python train.py --experts_per_token=4 --d_shared_expert=128 --rope_base=8120.0 --beta2=0.99 --final_lr_fraction=0.05 --batch_tokens=[32768, 65536, 98304]
Below are experts of layer 5 (counted from 0) of a mixture-of-experts language model. Rows are named router (the router's row for the expert), up (a neuron's input weights, with its number) and show model dimensions 0-223. Each number is 128 + 32 x the weight over its row's rms, rounded and kept within 0 to 255.
Before each expert's rows: "mostly gets" lists some tokens that are sent to it at least half of the time. This comes from a sample of Wikipedia text that the model never trained on.

# expert 0
mostly gets: "ü", "ö", "arl", "enn", "adel", "ó"
router [ 91 113  91 152  91 128  75  91 152  86 164 164 136  94 116  84 139 128 108 116 156  80  93 105  94  61 143 141 145 112 150 147 138 149  61 139 172 123 154  72 110 150 185 122 195 143 161  83 104 101 155 139 150 136 135 133  97 124 112 161  95 175 149 128 137 132 126  60 131 149  54  81 113 108 127 115 135 119 119 112 100 117 148 106 164 126 192 111 121 175 100 130 201 144  55 199 161 148 130 112 118 122 175 156 105 140 182 132  50 153 168  62 129 130  88 149 132 175 118  98 125 176 106 148 172 149  91 166 129 230 144 115 120 136 164 118 113 150  86 157 117  83 110 143 129  46 132  93 131 153 167 186 113 140 152 126 111 178 113  75 134 118 117 144  78 140 207 114 110 120 121 120 147 107 153 130 139 152 165 106 181 142  82  91 141 129 134 144 169 144 158  41 148 176 114  96  90 138  88 151 172 122 101 121 105 166 118 130 115 150 126 106 177 160 135 122 117  95 143 117 126 105 134 177]
up0 [170 140 178 175 126 186  99 104 128 109  86  97 127  95 134 118 119 108 165 129 145  99 176 137 131 110 123  98 108 121 127 117  80 186 132 208  75 124 115 130 113  93 146 107  97 161 122 131 144 119 112  98 107 144 113 170 127  82 165 150 163 165 144 121 109 109 148  83 102  90 118  98 103  84 119 131 139 131  76 137  51 139 141  93  55 124 138 149 114 158 119 115 136 146 141 127  94 134 107 130 135 161  87 111 150 102 112 120 118 129 111 161 150 122 106 201 125 170  97 178 161 145 158 196 151 138 135 100 134 106 118 121 102 146 173 144 168 112 115  62 103  91 120 120 126 114 128 197 103  88 152 157 165 180 199 161 135 122 192  88  97 186 164  80 132  69 131 173 181 205 202 150  92 107 115 152 172 151 105 164 110 172 135  83 141 175 120 134 101 166 129  61 133 150 127 120 109 132  82  89 102 131 102 145 158  97 148  87 190  80 109 175  87  97  92 173  59 133  99 157 150 103 180 151]
up1 [110 157  99 113 104 162 141 137 123 161  60 119  41 146  89 110 130 124 201 116 111  74  99 164 148 109 166 112  39  93 152 100 115 125 141 131 149 122 108 119 178  93 166 124 162  91 117 121 140 166 156 165 138  81 126 144 115 171  17 133 151 116 122 115 121 149 111 105 140 110 141  87 142 166 117 151 108 113 137 155 173 161 134  68 135 142  58 108 135 139 117  52 137 141 116 155 152 116  98 168 105 126 204 130 138 152 101 139  75 116 144 113 114 140 149 133 189  88  83 144  96 101 151 101 128 109 190 107 150 116 143  83 133 167  93 152 162 145 135 143 124 116 147 124 115 150 149 124  78  51 187 103 110 124 134 110 130 142 203 181 140 174  98  97 108 118 133 166 146 159  74 154 172 109 136 147 128 175 150 148 155 189 163 118 143 165 143 115 122 151 148 119 204 111 110 106 148 122  97 127 136 140 114 126 163 109 116 126 163 137  87 205 150 148 102 141  84 132 128  29 190  93 178 147]
up2 [ 93 106 119 130 158  41 107 119 172  84 156  96 135  95  94  71 171 123  80 166 136 162  95 121  66 176 120 156  71 143 149 120  68  97 107 129 150 107 126 101 129  64 116  69 154 135 112 125 179 162 161 119 146 130 141 118 193 180 113 101 156 174 149 113 107 167 115 134 148  95 134 122  77 160 121 111 117 182 153 134 117  84 128 103 129  78 110 130 157 136 170 166 128 141 150 135 124 110  79 105  48 113  79 120 132 163 139 127  81  87  99 121 156 110 149 108  99 119 118 175 127 106 135 186 168  85 152  31  45 142 135 105 122 188 173 156 107 162 100 132 118 155 136 143 126  66 156  69 157 139 153 142 112 111 117 109 214 139 133  94 130 118 153 164 111 164 110 181 120 145 123 157 170  84 113 166 114 186 114 152 152 138 102 123 133 131 188  93 133  75 147 151 128 141 111 136 127 132 129 150  60 103 170 111 136 127 159 137 137 138 195 118 105  87 107 212 119 128 143 150 165 158 154 155]
up3 [175 144 107 147  61 133 144  66 161 114 163 107 112 112  86 132 119 118 124  66 118 131  89 160 214 128 137 168 124 116  61 143 158 153  53 105 123 138 176 101 127 117 126 167 113 133  95 103 130 103  81 149  81 153 146 124 144 144 142  87 108 132 111 116 102 161  82 164 152 103 167 157 101 180 109  88 132 155 135 173  80 129 131 118 116 124 140 122  75 152 109 186  91 143 149 162 157 104  92  49  82 133 158  85 154 149 194 110  92 129 137 180 138 189 156 120 111 103 143 104 150 192 101 154 116 155 145  61  92 155  97  91 156  90 146 133 133 206 162 127 125  66 193 122 187 183 149 104 100 112 104 191 117 182 110 146  53  78  88 126 160 145 123 174 149 116 101 142 143 165 166  69 151 113 128 136 135  71  87 146 116 113 111  88 149 117 156 115 128 131 146 141 103 137 130 165 116 173 135 112 168 129 164 106  94 121 139 169 129 170 130  95 158  90 137 110 109 122 131 144  61 182 125 107]

# expert 15
mostly gets: "rug", "arri", "urp", "ocument", "ourn", "lic"
router [114 123  67 124  72 145 156 131 197  93 171 187 127 103 139  99 174 154  96 168 190  83 157 153 108 120 188 142 162  85 177  79 137 151 115 134  97 126 177  86 167 123 205 128 158 128 127 116 135  69 154 147 130 148 131 105 154 134  96 152 113 213  99 128  55 115 157  73  70 153  94 140  56  91 123 120 106 140  73 101 114 127 121 113 145 145 185  75  80 148 147 151 132 120  64 143  97  77 144 104 150  54 124 153 120 185 126 150  88  87 157  78 146 158 178 173 125 126  85 118 110 121  80 101 143 133 108 176 139 202 116 161  98 132 127 134 110 126 121 146 132  86 119 113 132  92 113 130  98 156  79 152 102 150  96 105 109 132  98  85 127 147 106 152  77 173 157 103 161 153 183 131 157 117 114 176 108  90 171 143 142 160 101 116 150 114 160 150 130 121 141  94 111 176 180 131  55  99 123 134 156 121 115  91 122 125 120 138 145 149 117 122 188 195 123 111 133 119 138 119 156 100 132 186]
up0 [188 123 153 171 137 187 104 107 170 131  39 109  79 122 121 123  64 181 186  90  82  83 144 103  83 145 147 120 100 100  92 120 124 162 125 140 119 146  86 148 120 112 119 121 105 152 124 124 123 118  97 130  73 157 113 150 133 111 140 120 117 187 149 138 122 104 158 142  99 123 109 103  58  72 135 124 113 121 133 151  99 147 133  84  98 126 164 141 116 176 128  96 147  71 133 162 134 100 108 131  94 161  97  95 115 108  91 132  87 112 153 127 128 137  97 159 141 170 131 155 184 182 182 150 110 130 123  96 129 119  83 187 105 146 160 121 141  87 163 119  98 152 102 117  74 111 120 185  79 122 131 204 203 129 137 151 223 117 164 121  85 178 146  77 114 132 198 163 155 195 165 139  71 135 154 111 150 112 139 159 116 184 133  62 154 181 107 151 114 179 127  70 175 120 117  97 127 154 130  74  94 166 113 150 181 149 162 107 144 127  94 133 119 102 141 141  75 142 104 166 151  81 102 148]
up1 [123 135  76 127 153 110 138 133 137  83 107 127  89 121 110 140 104 143 173  90 111 121 120 162 160  99 111 165 107  95 116 141 107 114 161 146 109 161 113 139 115 105 137  83 126  95 105 107 132 181 103 170 135  96 149 122 137 140  80 142 132 144 102  89 136 126  45 150 157 127 122  88 116 151 155 170 139 126 117 129 191 132  91 110 152 138  68  62 137 164 111  39 119  56  85 110 159 100 101 179  83 106 131 134 191 112 123 162 104 126 147 144 153 142 124 123 173  90 119 145 134 127 181 158 144 111 164  73 179 148 172  90 163 190 129 148 164 108  94 130 120 144 162 147  78 170 130 160 144  58 164 140 114 102  95 107  96  93 195 190 141 185 105 130  50  99 115 173 178 120  94  93 148 126 129 146 104 168 154 189 102 150 121 150 134 133 173 109 207 156 161 115 140 111 123 104 167  90 162  88 102 119  96 135 118 150  85 146 176  80  87 160 164 116 151 228 156 157 102 104 141  78 171 133]
up2 [133 115  86 152 154  61 117 132 128  89 155 113 128 128  65 103 112 118 128 108 132  91  81 122 111  51 134 143  71  94 100 109  85  85 133 135 149  96 134 139 162 121 125 104 154  82 126 151 181 186 126  75 117 131 174 111 102 165 106 166 132 170 202 113 145 166 175 171 133 122 133 122  91 144 175 117 166 115 195 141 169  97 124  97 102 114 142 116 176 160 105 153 129 159 136 156 142  85 159  97  60 104 147 129 169 129 133 164 123 118  97 154 150 104 135 134 100  75 162 133  68 148 133 171 124 129 122  69  98  66 146 144 174 204 140 189  97  92  92 131 125 143 123 113 132  80 130  79 120 105 154 147 104 125  85 100 171  83  43 125 101 119 159 154  90 124 134 114 114 149  73 174 122 169  48 187 104 166  83 144 123 152 116 137 180 125 165 102 147 111 148  76 184 124 119  96 130 111 122 136 124 149 171 136 111 115  86 165  97 115 178  68 136 110 122 189 160 129 184 179 156 145 158 132]
up3 [ 94 178  94 123  93 124 140  75 149 110 152 135 103  84 165  89 147 171 184  90 124 142  87 129 199  99 102 189 134 131  95 138 147 154 108 127 132 107 212  88  89 123 151 150 156 142 152 100 108 106 106 126 114 119 159  89 171 107  85  65 116 130 142 156  66 141 137 134 128  60 145 160  96 186 122  80 177 159 136 156 142  65 131 153  85 142 107 101  64 168 109 137 108 184  98 193  99 157 106 105  61 146 107 109 124 114 165 114 133  54 152 127 116 114  64 151  84 172 161  97 140 166 122 124  92 165  98  97 124 138 164  88 153  76 147  65 120 157 149 121 109  92 172  69 152 121 160 140 109  93 131 136 109 180 126 108  83  99 115 146 126 115 131 144  90 122 143 195 132 126 140  95 126 105 146 134 125  95  72 140 104 107 148 112 176  98 180  97 126 214 129 124 111 142 103 190 165 150 163 134 177 195 180 122 135 129 161 149 124 123 105 116 166 119 128 155 130 103 167 167  80 138 119 155]

# expert 20
mostly gets: "hem", "oph", "ethod", "m", "ph", "arri"
router [ 37 125  79 107 116 103 140 137 183 117 175 178 145 143 161 141 137 191  43 121 200  79 173 135 130 161 154 140 117  94 182  46  96 169 119 119  69  73 168  83 124 144 156 134 128 128  71 130 103  95 108 148 108 184 140 128 120 123 148 105 179 150 157 111 171 100 130  38  51 188  87 112 127  62 132 135  52 147 116 120 126 148 155  94  95 121 141 116 119 146 112 165 110 115 140 102 142 118 146 182 164  58 145 142  85 155  79 145 176  75 166  96 122 154 185 163 106 161 122 125 142 103 133  97 139 126 120 140 110 147 142 181  88  77 175 130 173 114 126 118 125 107  86 122 123  85 149  99 117 203  98 146 103 134  94 123 102  86 118 175 143 120 124 143 145 112 131 120 122  72  99 126 142 105 156 107 173 172 116 130 153 105 112 111 132 128 121 129 132  95 143 111 116 181 138 168 126 150 107 111 169 169 108  82 100 140 114 108 129 151 104 164 141 160 116 139 142 111  74 162 109 161 138 188]
up0 [120 124 129 154 108 154  88 101 146 107  86 105 138 132 124 136 103 168 191  91 111  77 114 102  93 101  91 142 109 119 142 125 120 170 135 175 134 118 144 115 132 103 130 123  74 125 119 124 131 114  82 154  81 139 117 143 127  81 130 142 149  89 143 124 129 120 177 130 134 114  87 106  80  83 104 151 122 132 119 193 105 151 130  53  88 193 144 158  67 149 107 107 178  86 171 141 139 130 100 145 121 213 115  62 152 120 131 109 112 120 162 120  91 106  62 132 113 165 119 178 193 172 129 157 119  98 148  75 155 113 147 137  98 138 218  92 158 134 139  83 152 118 129 133 113 105 118 161 123 107 160 187 188 164 193 148 192 147 147  93 101 197  89 112 126  66 140 149 167 161 163 151  76 121 144  98 185 136  92 156 136 108 142  98 146 128 153 120 165 159 163  52 117 151 157 121 117 158  70 119 124 124  82 171 214 145 145 114 139 119  72 169 121 108  98 141  53 162  95 151 149 124 169 146]
up1 [114 168 140 114 145 113 131 105 158 123  76 133  84  81 125 144 123 154 166  73  95 142 105 191 211  73  86 163  98  53 127 118 142 163 112 117 157 111 103 114 162 102 130 129 109  93 147 106  98 122 128 140 176 123 136 131 132 174  70 185 172 144 114  93  87 159 131 144 153 105  69  73 139 119 147 163 125  84 132 169 162 116 136 152  93 122  85 123 112 104 100 112  84 137 109 169 112 136 142 152 101 126 150 100 136 119 111 151  90  91  82 163 103 133 155 140 129 131 160 131 106 126 151 107 131 125 159  58 128 113 146  99 208 145 139 109 185 140 159 113 126 140 157 139  88 180 104  89  98  78 135 125 120  95 134 128 119 136 170 170 166 160  93 153  78  88 121 131 180 129  72 125 133 128 135 212  95 196 101 152  90 161 169 146 129 135 219 100 160 128 133 131 160 107 140 112 174 183 147 148 132 115 111 156  96  69  97 180 151  92  92 156 199 180 122 176  75 123 167  61 121  67 124 102]
up2 [131  88 153 123 131  76 161 115 158 113  93 147 158 103 109  96 175 140 110 136 102 157  74 125 140 168 141 117  71 143 116 135  42  96 151 173 118 131 138 129 204 158 136  84 109 152  93 107 136 122 125  96 155 112 128 129 141 153 116 141 116 169 159  99 111 207 154 159 131 100 140 112  79 146 141  95 156 122 169 151 122 143  89  80  81  61  46 127 147 155 131 189 125 132 120 174  82  84 100  84 128 157 134 130 159 163 156 156  93 107  71 144 208  65 164 122 169  80 118  94 147 134 101 131 118 112 122  71  68 110 150 154 175 189 135 126 101 154  81 206 129 170 132  88 123  89  98 128 161 158 126  83  99 118 110 147 188 119  98  68 115  95 118 171  55 145 107 160 146  73 137 139 153 169 137 183  95 144 128 142 156 118 137 119 160 151 136 112 139 125 144 128 128  80  80 127 146 119 110 172 108 158 200 123 142 141 172 210 112 159 118 134 108 182 142 159 104 138 105 146 150 140 106 118]
up3 [129 165  92 136  91 149 160  72 144 114 106 133 116 116  91 103 198 141 122 112 106 156 113 132 178 113 125 192 121 175  71 124 160  67  98 118 121  92 180 111  96  70 163 173 112 167 128 139 124  95 121 167  89 139 171  87 110 154  93  57 109 142  95 114 106 104 131 125 109  98 168 141 132 186 122 100 156 129 139 171  81  94 133 151 131 117  96 137 103 197 128 161 125 169 125 149 112 131  95 120  96 151 154  71 111 145 138 163 111  88 111 173 125 152 100 113 179 160 138 103 172  99 110 120 109 134  89  50 108 153 149 139 141  72 120 103 117 163 132 116 122 122 137  99 182 109 139 105 145 118 114 158 143 193 123  83  82  71 184 165 119 177  72 173  86 107 123 175 130 138 157  55  88 149 121  75 115  90  70 122 121 115 148 105 166 140 134 107  85 167 198 145  86 135 147 178 153 133 176  70 112 190 189 139 148  92 156 142 153 132 165 126 179 130 139 191  96  79 138 167 101 151 119 104]